config.toml
num_hidden_layers = 9
hidden_size = 384
n_experts = 128
experts_per_token = 8
d_expert = 96
d_shared_expert = 0
hidden_act = "xielu"
moe_layers = [1, 3, 5, 7]
router_score = "sigmoid"
normalize_top_k = true
routed_scale = 1.0
balance_loss = 0.00404
balance_bias = false
n_groups = 8
groups_per_token = 2
init_std_router = 0.0131
lr_router = 0.000551
vocab_size = 16384
norm = "rmsnorm"
norm_eps = 1e-06
tie_word_embeddings = "early"
optimizer = "adamw"
learning_rate = 0.00112
beta1 = 0.9
beta2 = 0.95
batch_tokens = 32768
max_seq_len = 256
train_tokens = 267300000
max_steps = 8158
dataset = "wikipedia_en"
Below are experts of layer 5 (counted from 0) of a mixture-of-experts language model. Rows are named up (a neuron's input weights, with its number) and show model dimensions 0-47. Each number is 500 + 25 x the weight over its row's rms, rounded and kept within 0 to 999. Numbers have three digits each.
Before each expert's rows: a language model's description of what the expert responds to. This comes from a sample of Wikipedia text that the model never trained on.

# expert 21
Clause-linking "and", "but", "or" after commas, plus was, be, been, and -ly adverb endings like slowly, covertly.
up3:461535526472516487505483483570525525464484466490523498465479556494509516513493461490553477529530500517489503493491536495537473488473465509461503
up4:519476515480466460501490513510498532472494462480503464502483482502503541512474511511561531496519512503508528524503486470493566504504511482503495
up5:489479491477463503454515496492523469505451493473503490519472461509526476537479512509527515468513534479514515476505486487459574521504495509478515
up6:507471488504521476503483476483506536479513522528480472479507517513506465479519482502535541477472530482513488485504559461508494494489519496521524
up7:521449507464523469514493568500499503457472473528501505496472515513528485515491521482475515520513509513498487470508507424510484501540499497475509
up8:522478493494514507506492483523487547503510503463493461481489504461534475491534517461515485499499487512521479471494538496426467512511497505480495
up9:487489486509535494515509467478518491477543523518540509517511500517492487506496498511488490510472505553477539534485454497513516489520489489523485
up10:515503506559511499514472504509493535463516467518502506490488489551480486468476476531524502486509498512477496508500511510519489495540502477532528
up11:486506495469474540527493488519495522454522543513530473504478511501510475502481520473488490492509505505494514552519539504524512551491465519487490
up12:497528509501498492468533509501513479503503518490509493498485520513505483494515493532521534499511497466494519504529525484495529540501483512545537
up13:499536521494483510503552493459510493476556500527487455486509489486512468531452484509502519499529504510486471478501532489460502458483541461515507

# expert 62
Narrative verbs and years after in or and, such as began, announced, won, continued, 2016, plus country codes like USA, JPN.
up0:510547438520497477479509483479510488527506504480546480472451485517559512501470476496481490508449489480529505465545466530493517485491477527502497
up1:487527522480515506460520509472457515497567459492516505507486515473493427511471509480501473527500518505518490561476535523542500503556492500501501
up2:521512495522481501506485445538519486488489555523523527490508546538512503507483517504526492465510473447481528497490465491496512502502532477507480
up3:524521479512500465500554442515460506543525461501491493532510497485507516541515552488523530491520492469485509474481507515483488533486488494476517
up4:557485535522550520542471460515506485519512483506505507497477466498478492487485499547486520470496468511476532483507495486531479518496478482498498
up5:527516516499485502462485463497537553544538469462468497503511482413492534509502538488497502534513470517545470509471517488538530480527507515511492
up6:495480538483498541511537480468480470506470496573532466466468516479496500470493460485465467512512496513526487478481490491567525529537541542510486
up7:504491459513518523488516482494489515474512491496452511538486452499462507492531513504440501459503484466496544508468443521420515520486524488493504
up8:517519503543538513519499469526518500542520460521501518529506524521513492549503529492469512484492458465496499524546456517485463525532493471494481
up9:513512471541483489481525494562498510474525520514469475482495501531520509497448454499520452506514482509516524484471487512477479472506477511461527
up10:472511517531499482540516531540495483507466457484539481537520476504480459503466497473510493481476439492554519494481477551474503513481469541479537

# expert 59
Verbs like won, took, made, received, given, plus line breaks ending infobox list fields.
up3:453504503483489478559496489457491460417486497520518466491520490537482530531477461516508481484494517499502517502505480497505521510497495468502492
up4:463489497542485537504498523518512535497456490515557469496546525508485449510525515515533532472485473504464541458489470513562488503495493473473494
up5:488472534490544526515535428462502483423504493520480472497504474499511506522500537521459472504473486491513561509538458480511484497458499494523487
up6:544497528479485510503462537497497506514496513508504536477492474517463510529483525538469485509504509466528508485489471487508484469497477495519504
up7:500503535515470493528506500506506550478487465479471491527497534474510547470481515529473524538449508536513472466469479517503536504503469510492507
up8:495447502458515526514512477533496494503525532520520503561524500465501538522578501488522488448534507552527477490528495482463526494497463508483487
up9:509508493534499545483521479479544539493489522523496532475508456502492494466490492536468478481562452458512452491491493504509518506481502504521525
up10:482536542528502502518502515503516508503510486567471455497478506489514475496492470503536520543482496515502514500491497498505593522520498501514534
up11:461556475554509494493542509500528458452532461485495475497537502516494527529484481518562490536487510517511544555518476494513506457477508489476495
up12:485529493459518470568488507504480497526478496535482476443495527500528496568507522537495502495473473534483477511534517484493531489511517506491519
up13:509495533503578537566515472510507512524461501480511512503513534529495484532523500491547519514542490518500488501514492518498447510523493507463574

# expert 46
Short inner pieces of foreign or unusual names, such as th, sh, id, il, in Shia or Hornsleth, plus table pipes.
up0:482447494527485513512498519496471513447511533467476521477487514493489532541444516517455500520509473503518514508521541479523523455505519504497521
up1:524489532522460511488535494527505507506480479468513499523509513516513508525464473478519495479467447523531525485518546481515486476551519522512525
up2:541445539529497492473508493516532566521489560532516499500526479503514498509450497504524481510503478506519511509487524461494520519516488505475534
up3:509537537518539506508499514502484479514515465458516529436501494520500528522473460518480480474501528478472496483439542538515527517525464466496481
up4:512504517527508468504505542507557505496479503531447543563530508481455494498514480542487497471546465533522535506456506528496515531531499519489516
up5:485475546475493540496511466482497506493491495503535467455499463501516503483516465492493498477509530505512528504479548485498523505482469519513490
up6:557451501496506545481481485503508489465507517493513497519481495503481487490493472522508519540541474482527456462526551510483524493482508489506514
up7:439484486493500518468532500485503500484511508541496474482467458457493511462492531503511508527498517500493516508513494493503513499581551526475525
up8:482532487506532467503485530488495488508515492491489532431489474490543511528476493455499522472506489522473497502474473467494526480499527491494475
up9:486532481525508487504511504455463467504479520515507496499453516518476509525482525503537496501495481487518514518534504495534488476522499476483528
up10:502453518491497437511507513469471463540550479530509492500514495484459552453447509490477525496464489508484462501467525515537512483518522533495546

# expert 42
Head nouns after the, a or his in prose, such as team, school, government, station, Party, career.
up3:553492488520502502501526464452495530523505525516511519508486505465471559493504481508525507508495539457508462477467510559505516486525527463459523
up4:490541514478525531479487518522498497494488518484485546488468514493526542522478469437486463569522504474493508529476502476502468486470541490525543
up5:466499520504518508485478474523532543482498479516507518525499506501479516536479493481494510459480506521516479512493521534508493546514482506509485
up6:504516494508491475499477499518521518514480498514501480509523507496475501451480501536493542496507539500516519505485487538501508554522507486510506
up7:489506443513515440499516520482497465490486517517470553468492497507515469485456481540485475516474517462511498506537503493573518480526520496477496
up8:508503485479541548473520472485503516509531561532513529527534519550517480481466476483514513473479552550512518484486465513537505487511487495522525
up9:514477560519503470501492515473495480463506524499533521523500512520471451499540535519515538476512460506513447469528501544501499467491533475503480
up10:527509524488497507475512494501546511495460508473474482462508495480496547513454460461474484460486492503525537485505526477496513487511510477501530
up11:493493476502534488476498507447481547513517508459467476499451513494507501525499547482442492533488569444505483520492481500473535489508490482488500
up12:498521519498524534501507508476464539487526452527489514499510490474519522485507504461472478507513524535495485553472547500502529507507495488520472
up13:478433502484503485484526459473485524459465467476488463484469470549522537516524529479475502502473534525510524495467496493473467476463518483514506

# expert 6
Digits, pipes between numeric cells in sports-results tables, and century prefixes of years, such as 195, 186, –1.
up0:479499522520459463489536474471493500476517528488458480521537489536503490467500558507521543487497486471477521497498478518482491539471498464496494
up1:510521545499486512530519515559542509500468547488546465502542488509490495447476463497538541480509493487511523527505509509511465537502517537554511
up2:488507520503503461507507497469503498450499503493468477512443539533487488530504447532484488520533496510482485502526481528508535536498541523526484
up3:496475519507447511521507505496522515517483474492481510511513512538482523432474528545505500477489502505533497522467483448504487507488482502511491
up4:475510528523469476491522470480472478473504470520467492514490537529518505509454517490517489488451456445501522527473489494509468508490461461493517
up5:504483459483500549492459489523521497501535497488478516524510490476481500492518499530505484509488494487485527515527488536522487476518469521480512
up6:528492499503491457503516492509479507496493518471547504536495553532507499472524446519489520513524540538525500460516470514487552510487477495527514
up7:532502492481471522478505478493506529480531509461496491489507499462476498484508490511511480546526509462478499525504515498530503471503483521488522
up8:503487502522498441477494510544465520492508507474473472504511491521470487524497522506550515453494488475486487517469492517448537536491496480486512
up9:484508511528502532479494492540496473480578455472524468483501548485512498531456505472508478496530496537484492472493500518488537514507570476510506
up10:479536475527516454511493438472522542496500472452514527491491516546512514472506474476491485520502506450512521504473467524522542506463476497524481

# expert 11
Number pieces in scores, records and years, such as –1, –6, 195, 202, often inside table rows.
up0:536512564507525483549535514519542512503469505520546528502494526548495493489494419509501516508492520462500527462491492508504531483533480491530562
up1:498514462484488497479510482507516482501502473494528487521520524480523484468520506494497522507451470470496530466478513507481494559477491534559519
up2:470477474489523494497505478511523497510557510468473467454541481508482488460498504487471518512474492475474537511477478497471498515513511489487492
up3:518517485496495483555540477465484513494478519508529499497503484486487563488532524524548517498502497483490511517514484434505509466504524507548510
up4:492491524498527475516532466482502484495466487526465477479469498531487508466466464470497497504493461540507533481486486550542509470537489545503503
up5:544519504493491535543460547522522524483547512509483541503534476477473494465510486471501520476517484507497463510466442479490522466502500512519495
up6:504500504496503573531520495515528469523501478503527483482485547519551495495491514441489486553445477502517500485499485491495501486473482459495495
up7:495501473483509526486474554441522508548533482499495531491462523524509470535506485500459499493483517529503534513543544453493498433535527492510497
up8:559482505523511523492498485500484492455532487518502496488482502463483481508508531494460533460483489495491502519538502526459485470488483472491539
up9:421498481455520523498498504568504532517506507503480517486465499484489510427516527502501526470521446531538493533500497496463521511526500525463495
up10:562509474510508561487511477517507467464500518460502490529522487472522533479501511532519495530495508486488527451488521531548460475513450491517485

# expert 63
Common verbs and word stems after to, and, for, such as make, gave, given, good, accusing, repay, and suffixes -ed, -able.
up0:529458509487485474479499495482521495521471504501479491513488508499506458528506458497479517504475503491519508526542547516494545525516496512488535
up1:483520458517477504510485472512500500544481545486545481497517514480520500489503468502502500572473487461522503466525513499489487526455476512506507
up2:467505478487509510513479541541517525503516465477486487528566486547507544456508524463533512470499447494471527504484497511486526581506487492453530
up3:534477470527505478495524493503475531487516518546524519523517492568528508475515545504471467515528543455509519453498503525475528536496508455496523
up4:462520511527506499531462488472504491469455448503506534501490477489479450517454456516503511504442480537513521520499455498472501485526505504439513
up5:529445515527510537517487496514503491515560496480498496529513516512469500519506475516402516551526508487539528522510490506509522456500498519531504
up6:484536514493488503527476487515546536496474481520534524529500542507520492524509490512517522508509512471543466517509526508472509523511459513456486
up7:452498513488489489464505497506505452530489476503503501548461493528492534544522500498466491516489471485493507539511466522520513470480553475486481
up8:518470528532475457498496486531464502505471494475513522482496545527505485454483491501450484501543489514502526481538503504482496550518500475551522
up9:489563511507514531503527495475485498508470470493469495545499528522518494546492500498511485506456497509498546508494492520516539463487493479525506
up10:468535510529535503488556472466469494531494472503501478501484517544515499496519540513522512467515508466549495484441470530526535533498490476523496

# expert 43
Concrete and institutional nouns after the or a, such as government, school, team, family, station, energy.
up3:476496513519511502498497461469476511468516490482512480517498500488461505511518508447464545510526469508525522481486557515527522534492460482458491
up4:527458474503478533515514493529536456468512550498496508544471512486510522470515446499471543511519547532532502491471485476519524544501489497500532
up5:487512464494512549495499503439468488482524482478445477483433515523521515487486541500491480498537497496551506529518502469481500485495490463517485
up6:485490491505464475549498514517490514472546524523485537478473484531511485469506558504518524528526490505501484463487506518531489512513487506504515
up7:495458523520516524493468532476551492487488529523512470482509504502479511530510538498453511522475479502490527485534575516487527482488525459483542
up8:491494483456452506549491495534436481480493520539491543489470499499546549474495518512453529476506495490498532510503556515510529513530501473501530
up9:468475483497523566466480516523475484479480462503518457478467536527511460500510493507473508506518475446482562510536509485447494516488509537485493
up10:534500524514505492465459498479471521503505534544485511499493509526526505516472496476506505457493486552500528479480541485527489519455475508489481
up11:470498494522522492501494517575507450510466516517571487494473523502447483528447466483485484507478469513493485504520477490531502472471506526513535
up12:519526521523497496544505488436502486437505492520494505482516452501510484457514482538559518475501498491507469495503556510558525498468487532518504
up13:515508524497516475466477484468486567470512492521476478488534492483458527490529493551501513484476506551502515535474561483474499521483461495513511

# expert 49
Past-tense verbs and participle or adjective endings like -ed, -ing, -able, -ized, such as received, won, made, troubled.
up3:518528479508545509516521469507496500489491472510492504513521521511482498477465536517478494474501521466482497484546490498496534509547513504489504
up4:523481494517552491481492506495564521467492487507496531500491517471481485471486527495510497496472523486541509500464489503537510524509522517551484
up5:486479502488494504473484503501453478484479521530500533510464497526516523498501466495488515506504493481496496482485513481503481455533531528509504
up6:517521494510480503512499496494484483557529513496512469495449508487507478427462537492552479452499532531537478516506493515518530506510535544524465
up7:461483450544517526512523539499545507481488500512490530506499494528485552456447485515529487543498540563502467532518470517482494472474495504529498
up8:481507523515484498475533518504533483516513504516515522537490486527509525507514477525564526512509502555509555495527501479460501500507525507500493
up9:512487513474495522514517473496482506496478520490500531513463502490515454523462475534463496493494515490519574469491511485471509522532533492549491
up10:521491463489520571540482506480513492463553447532495504472501483462489502458477509565542500470500474493474490510489447498483483477486484532520481
up11:487508437502493488438486518542513477519506528552534521516502563488462486481539527506541528505481512500493523514466507489495476513489469500464468
up12:513469523518491498444490537456450539502549526450484471479479522511523483511528532463517490466521506487512480498487563506488493495490516509464514
up13:506540532515472501486524523489464495534514503505463499508469503513471479474519495501486514594494451492508559465497498499479546496496489545516538

# expert 13
Pipes and numbers in football squad and statistics tables near position codes like DF, MF, FW, plus month names after On.
up0:551545469507538526484519557489482494467505459501492480519472549532515540490473496495486523495521554482491470530537497500502550487530495521499531
up1:564513536505458489493472500515491541504491551475515481489490492530509498550529536506457540575477452520510503466509503490506483522508459514536543
up2:506514501505508448543495519523467547469502492471498456506474526522468532483458496479516492544454531507442534482509493504485473518492525530514500
up3:499489484439481449520508517496488512520475515540482458490497480507510530478513491484474496496468499508513468493487509484507527501513519529536510
up4:533514465470527508497501432466480518423557506506474497504428493550485503466498496509511495457519457522529477492483485499497484502539501507532488
up5:556500488537489495480498468466507529473498553496518488502515473470475488483504483525469524499487481512520535521508504551523510517549512507510493
up6:470486491486488494471496497530496495540516472505484510493503496494489494448485473541519470463521436498482513531520507533475525528480490487459504
up7:495529501503479460545466510508521541519496503539467476499528471510510503468489490508511487492485540526507494467493501509497513486466498509503514
up8:531492502502527458498498465531478504453534486478498467517485488452498488510491499506492513519533455525514479460543496511490497530443507543481494
up9:485547519517463515485478556467496507467496492481524481475476462517521506527510468470509503522494500503482481486475551510488503466462475509535492
up10:488520522499476451514494492524512495499516491525487495520506570515472536493487491500491505551537457524504470540446485517524495431506546521503518

# expert 38
Word-final suffix pieces and plural nouns in prose, such as -ation, -ities, -ession, -ers, and words like years, sources, children.
up0:512508496526491529519477481520470471471478476530541525566493496514534439506483483493501482444534501527499524485527525524449503511513527487535530
up1:460517525526481526484507497538452504509457495478492455523471534503530510475506534506541512503545514507532507485505525512495466498501494482504497
up2:481539494470520507522544506492501514480511454490515494549538450495443534510495514480510509441461491457488519529532455473499513529501508489516504
up3:535545525499538461512480516500520527485495468467510553540485502505524501503500476536533509509509469507507473486493506475496548546527537484485485
up4:486493524463511495541475499492484557460503504490489458530505510517525521515484492492553497480476512490526471480511466511494511528517548469512487
up5:511541539467496516522523468491535511480457469500531521498515507516509522495488479504514494531520472502572515516493474539585477505502482470481491
up6:465512477502507498517538508517532491528517467542492484529491487518514509487456510503489509493456504488510534472505492510509544518555503528493481
up7:444506460507513468537493508510510509539453504524491508500552488499524505544529483512492506476517536501503536527536507498474509523491517488458483
up8:541531530509493540554501471528458512564489445524530552447499499504496534519502506521468485539490477507516554514499498514505504525496499505501495
up9:482502557469515526530516440489470490469527482489595524483504479482484518467506512497511463539506485504539467497497447549500472491480472464536520
up10:523509515495512491526565478523532489529464497496504506517504530505507481503471508486507518517536469495566498514465481503545552522525481472500512

# expert 18
Common conjunctions and forms of be within running prose, such as and, or, was, is, been, became.
up3:537514494510519473474541441509470508525481529510514528482473527490450498481513503473482529496490473511509454501482533510476485510452489529460517
up4:492454513517547494508487472493492511495540492485515531478509519479509517530522513541458485485491499527485502505510549501512522470534489568485509
up5:519495496510543512501507472513491483523492532520514512521489494488504526521517474469533489533525533486496519534501492524500497517533491482550523
up6:463522457513469493505525466511531473479482470563489484492504478479523559485486510495490526500494508468529516539491485560496538494511530470518490
up7:506502538484481527475524478537523502521471461465485510549499523500477479526474506516551545501427510452523520520520540520545505535482501470523517
up8:475544493506470477532499488525543493502498480485525517507477503494513528473500543520484461522492510524533516500526422495508533519495491443545534
up9:502514492496468528474467457495509459493528497512427431499472478492503506485506507490510528515508557519523482536535525478501519501498484498511505
up10:506542465499498479482544528511536532489507486491498502513494502504499551488487509503519500530503497560498518530503464521487575481472472497525507
up11:479496516526506527523529500506465496471491484489481464468489517523441456522501506458561525478475524522491464511509471510500480473493512485510539
up12:488537480537452575510494516521498544521520483528514505485512467486502514495474485500516468499499518509494527557471497506507516515534489543528471
up13:511534493529493472516482504482546522521529506482485531470546489477507509459477567527464501520518526520490532502492461580498563538440493484519488

# expert 33
Inner pieces of rare words and foreign names, such as ill in Guillermo, in in Giovinazzo, ant, ett, ions.
up3:558477481506488545475485522532529483521492496481541491533508556510521531504508516513473506503557509496502487504517514485492508521489505484511497
up4:486540530547497518444502519516501517543512516531542545512452466475503529525538495509539495478468507539533485499478508525509486502520536491473519
up5:501514501513547508482472468525514501490504471498461514555460561459517527521518484524500496478446512485507535552475494446488471466481501499521493
up6:439525559498486497507515436530509451497496502505454489502479524474500504497498491474484498527481505477467493475506482554515491466508499473457532
up7:512516516493486479463518553503539458471514490524512489477470513500483485578480501508496487475464533490468513495507504513501518488505509481506467
up8:527516511477478546460548463529510474498502488489520492533486493491495497502466491531502518462509492505483532495499471480533497495483543458493517
up9:503460483458528499497496491488523501502528442506566459491485483524540549527475449503497490488493522536487488518492487522482510514508515494514473
up10:525511530501475490499490508523465547526500507539505509472522560525488511488451521486451480489486499496520479505499516510474547524507535436495503
up11:459486489475523544546498483503509493508477527536539509476496479485491533465503520482473515501512518532478508478493531547469520464496514467488493
up12:487483562531458445450536503432494521514525483497468490488485524487540517487460507529511509529496494500563505500517518512458475507486487510494508
up13:570479479521492471465544523520485496509492500460448500513512506480547505511508494489484524510469491467487481464536477495473496525516547445491504

# expert 7
Pipe separators in sports and results tables, semicolons in lists, and mid-word pieces of names and chemistry terms, such as -mer, -rogen, -yd.
up0:547512524530481477461507520547494550476529498483460482510510477472459510515493488548506497489497472476482490490504518512515523527485485481494522
up1:520541493517497539504470497492520493470479472489494533508495479551514509512445513458498506510544507504495491523506472504508510494532532518500488
up2:526497464544532478490537482512483510537495510504525499522498523505525522511517530474516510543513507511461523478529504509492572499493526480495516
up3:513568535487518500455503480493508502533507499516461491501460457515459506504517494545494514483485468499518474517508478497463489502510454512503525
up4:500556507479499543564485481520498475501506524528516505474482482428484517516446507488509539510491502467521506531520513511513548551492456464491484
up5:494481527465473462479498470501494522475496520531495552434494515534463558462441523489543517463484515533484449514517505495503511529512479514497482
up6:513500477525506454521493519483491483455481493475500461440499515482476503479487522527534527520522522552488477501524514516487526535414464464531511
up7:531526500505491485511529466494529498494538521499527532520516525519499512525475537483457494552462436504508503477513513508489498524456486537494495
up8:486443506512499543510513474571511531487503483518546521509527523482516499520461502489520473492497498496526498538511507453493518544513511506490498
up9:482517497500486491508515493459518482521454481533508495513498554462495479467498510505500517492474496530529488538521530537501479492531568529533515
up10:513503459498520488476489448468500461541499495484463519473540515511550503535499460466508520516553515508485532497489540459461482478470479475484506

# expert 55
Degree and minute signs in geographic coordinates, plus short word-initial pieces of longer words, such as per, en, inter, inj.
up0:491496520480536503490507458484514502510489507496554514529477489505496466503526510527503478485561491506509492530507513538509519489544484526533547
up1:502520483517460465513489500515515491518526517469546512509522491487516522505482514523498540459458494569518469513482550488509524476485500481518527
up2:511521456505470474481496509513515502505525485513495491542505503523542497508484479494483527449559472486494489507517520518531521490514509505508505
up3:477505528462509518478484457530497542487483463504502491518515517501501515508509461487470498471562458528501496542522510479512512474507549499501503
up4:518481463460518489492502488484465469494482472513509509520505479523457514522510534497491522538538497459481514495512508499473512446531504513486500
up5:476492486525543537475506465459519537484519494509475477509539525489510461457486525468517544516500521508516488529516499523524543508477472497515555
up6:440520482499498522522490539513488520461513530517488471526483501511509451542507490499536490522494495480474505526492506475503522471550496492517513
up7:506500518491534480532507514498492536483496503544478550502489532480477505505491500519521463482515459460524517475484505464475467531522518527464507
up8:481463515477522559529483478484484516543528510509489531491478512527524540557478468495489517520505527523537530505523492448480539531473514498533516
up9:520495532495464485515523475476487490497498512491492501521500519525509524503511487484497524482504525523486551483494510527466533555501497471503483
up10:503494465532492506534492518518493491531472472523523546520490477483512478477487475513478486504480465501504486477516503476505508512506489533536496

# expert 44
Common nouns following the or a that head a phrase, such as season, round, system, series, role, list, position.
up3:452500499488497490496518485508531522470475479485498469514471489481491508478423462505502492471460520510496544549488504472547526499515530545522515
up4:496513485513497507499486478549476520510494492556479480494531518481482502472476527508506509505463511509485481492489538498510519523518523534486498
up5:481489504512523521463461534513483525503518453489505458451495488532516456504494477520524501467497507537497516545504503516505476528548485513525548
up6:491491485504492543509478519452528484518489464516505507511482524544485500528498490500497532488483469519511521514506479485466506544456480488529535
up7:516503534457487498555533491493481478450524498457500506535508503484505533488534515494486503525525512489493508532545489508474500485522479517535491
up8:514478505531464525508522484441478502500433471504480511463500473514482446505491485527527512545491486538477532506466506539568501488503496468490555
up9:494485469518473475523519521513467492507458479517477483457485530459486493542536481548497513549481532476493550485513497460503508520501477514553512
up10:467481476464492485514498442532512497533512500486501482475493479513505526471479462504486536488498446477524501497482535512521483440488529511451466
up11:496518482505540462515490491512485544521541474478481487461502538433490471515520473500540531478528464496512552480479509524515486462528465477537509
up12:525503530483562506465509495491489502476475507516479572445444523512491482490490469518505486509505506516505552539530514507490509518495459480524507
up13:511487483519487461516510512526448522552503582491534472522506508521516483525519492480480478459466512511498532465483476515498461505449503473443470

# expert 29
Coordinators joining names or phrases, such as and, or, &, et, plus line breaks ending table rows.
up0:508492546476508504550526465543488514521526502481493534484495512536493489491500479470498513541503519491519516509518495562498526464500508468513552
up1:491466510518458497506502480486517489496477528521446458497515506528475513492492529497527490521510505506494466464512486501502489480470544443489519
up2:441482467462525514478495511521519531528493504543469539496489510502512500488508528503508530468479475532505526501523536490486518493531548521467550
up3:483485517506488465513539515498503514507460498535491496486551520497502496481450528505529497531474490474519501510483540510572518527505525494489494
up4:493529514553502490519551503514520512504514495499512509491478479524494533487482505516479499509512461496504489516487488529457507526530512563535527
up5:569487523489513504496494422478510538507498492491521516467497451515509511488492548480514514491521555534473496499493512515510519509535540535483545
up6:515510508485510497523531491498484469485498506524505483468517524493471489455485516475490465576510519507489476501518485533516515506476527534510518
up7:516472457482535518461482488500495520462511466514487445553517540469504488507466525493536482501436537508473494479544486517499526487496479496517500
up8:453460485520486520536497520516500515493503504500465468467537501510512498555480507497491502490508531475523513544483488511473498479501479467460514
up9:494517484515554523524475440524486488487531494493495477467502487456504441507534501510473481533486498528524517539500533534529508502495481533502505
up10:543506475487531511475503461506546510489504510516471494506553484533531494552535523489476524464498509583451557478536482521525506496552490483428494

# expert 8
Line-initial dashes before author names in reference lists, plus parenthesized year pieces such as (201, –199, 196 in citations and tables.
up0:505457530487496511480510454501519548495497512504499497460534523523476512446497518494505482511520489509482476481507542529524573553486510525494490
up1:512461509512523506513495511492520510494501521491497457493525463517508506476477488531474479528526479472515488466509482503473502560475513543495496
up2:492517537540493479470475515472484549522489531494508446558505458520488498526524489534504510540483493500488481472451503486513506502470501462489495
up3:537476529512473494507477490456533488475523582520493542477552486480483505512520501481478528549489494519527515519482480497503505505499518506514483
up4:504533475482478455506505500508549484513487533502518513465492493498535490513466470501434515546515550548473485499533486469495469536519528504506492
up5:570510488484540464493472453462483482475520526551530554487528467484457548491533484491532484476540531494485526503514465467545509515488498430508498
up6:494502504530511463457486494517540500494535531468459495509449490463535492450488528501554529522507510486529515509487505506480516511502505498522517
up7:509527517530503510532474529459529467515530436505496484515478507463504492493497480509486483492515522508512503477509532524480492494511554520541532
up8:485490482567506461524501478499487483441480506512500554458513537515508488464485480520530507492490501483485525465502464528529505516473475525462516
up9:524514448501515454462508502471532537503529501457546559501448500488501500514491481491465460475459485534518493469532479541501512487502497491484502
up10:510505536505484475518506501485494494499483512531460458510483522440447495489453477486525507490492501492523518544467482500566504492491513484471510

# expert 47
Head nouns after "the" or "New", such as school, team, government, Army, York, band, station.
up0:482503509504530517497511502461541520503538568501529475503534458528488462458522454500559498477492510493515465482491520550545520514485541510505522
up1:448470502508515463551488492473519543530499488545476505507504525533453507514516495471474493523492499458516531493524506509527532464509573520528515
up2:500478524482500489554530503506447533518504505488515517485533565521511509508533496527514482491498512524492490495486505503524523472545526463484494
up3:465510477460531522504550535494504513511480545478502470506476478456510526491484433501514487500506522506523470476476498530520539485490494525482516
up4:517511486508472508493466501494461463539502544560494507445493548531497494464506503477496518589489535496457512519494527512525502474479483503491475
up5:447514492504552483485490490503489546493446492532514506500517443533495522460549481482478509499486531501514508509493483501504487552514498559494518
up6:493529506560485469499513482451523537495493490513522474500511527449481526505485498502535511490465512528520508554492507500496525510516521455512487
up7:507471498530482531542488515484495475522491492481473513546531485531525504528457497507492505454488488527500558506506549501521530531503490494464542
up8:519509517454488496524483481506537525506521501477517497498521471514502464546537466541499516501483480521475523476503491477495496510550473499490467
up9:454484507449471488523543536504516526530497510529463508469413502492537489531479501498537517465543492564520490527479523517504552512496517457487511
up10:505497457509542475499475504530473440496546519499511496448462526533523498515503520477512484503502508499521555495483532537540485518478483481434522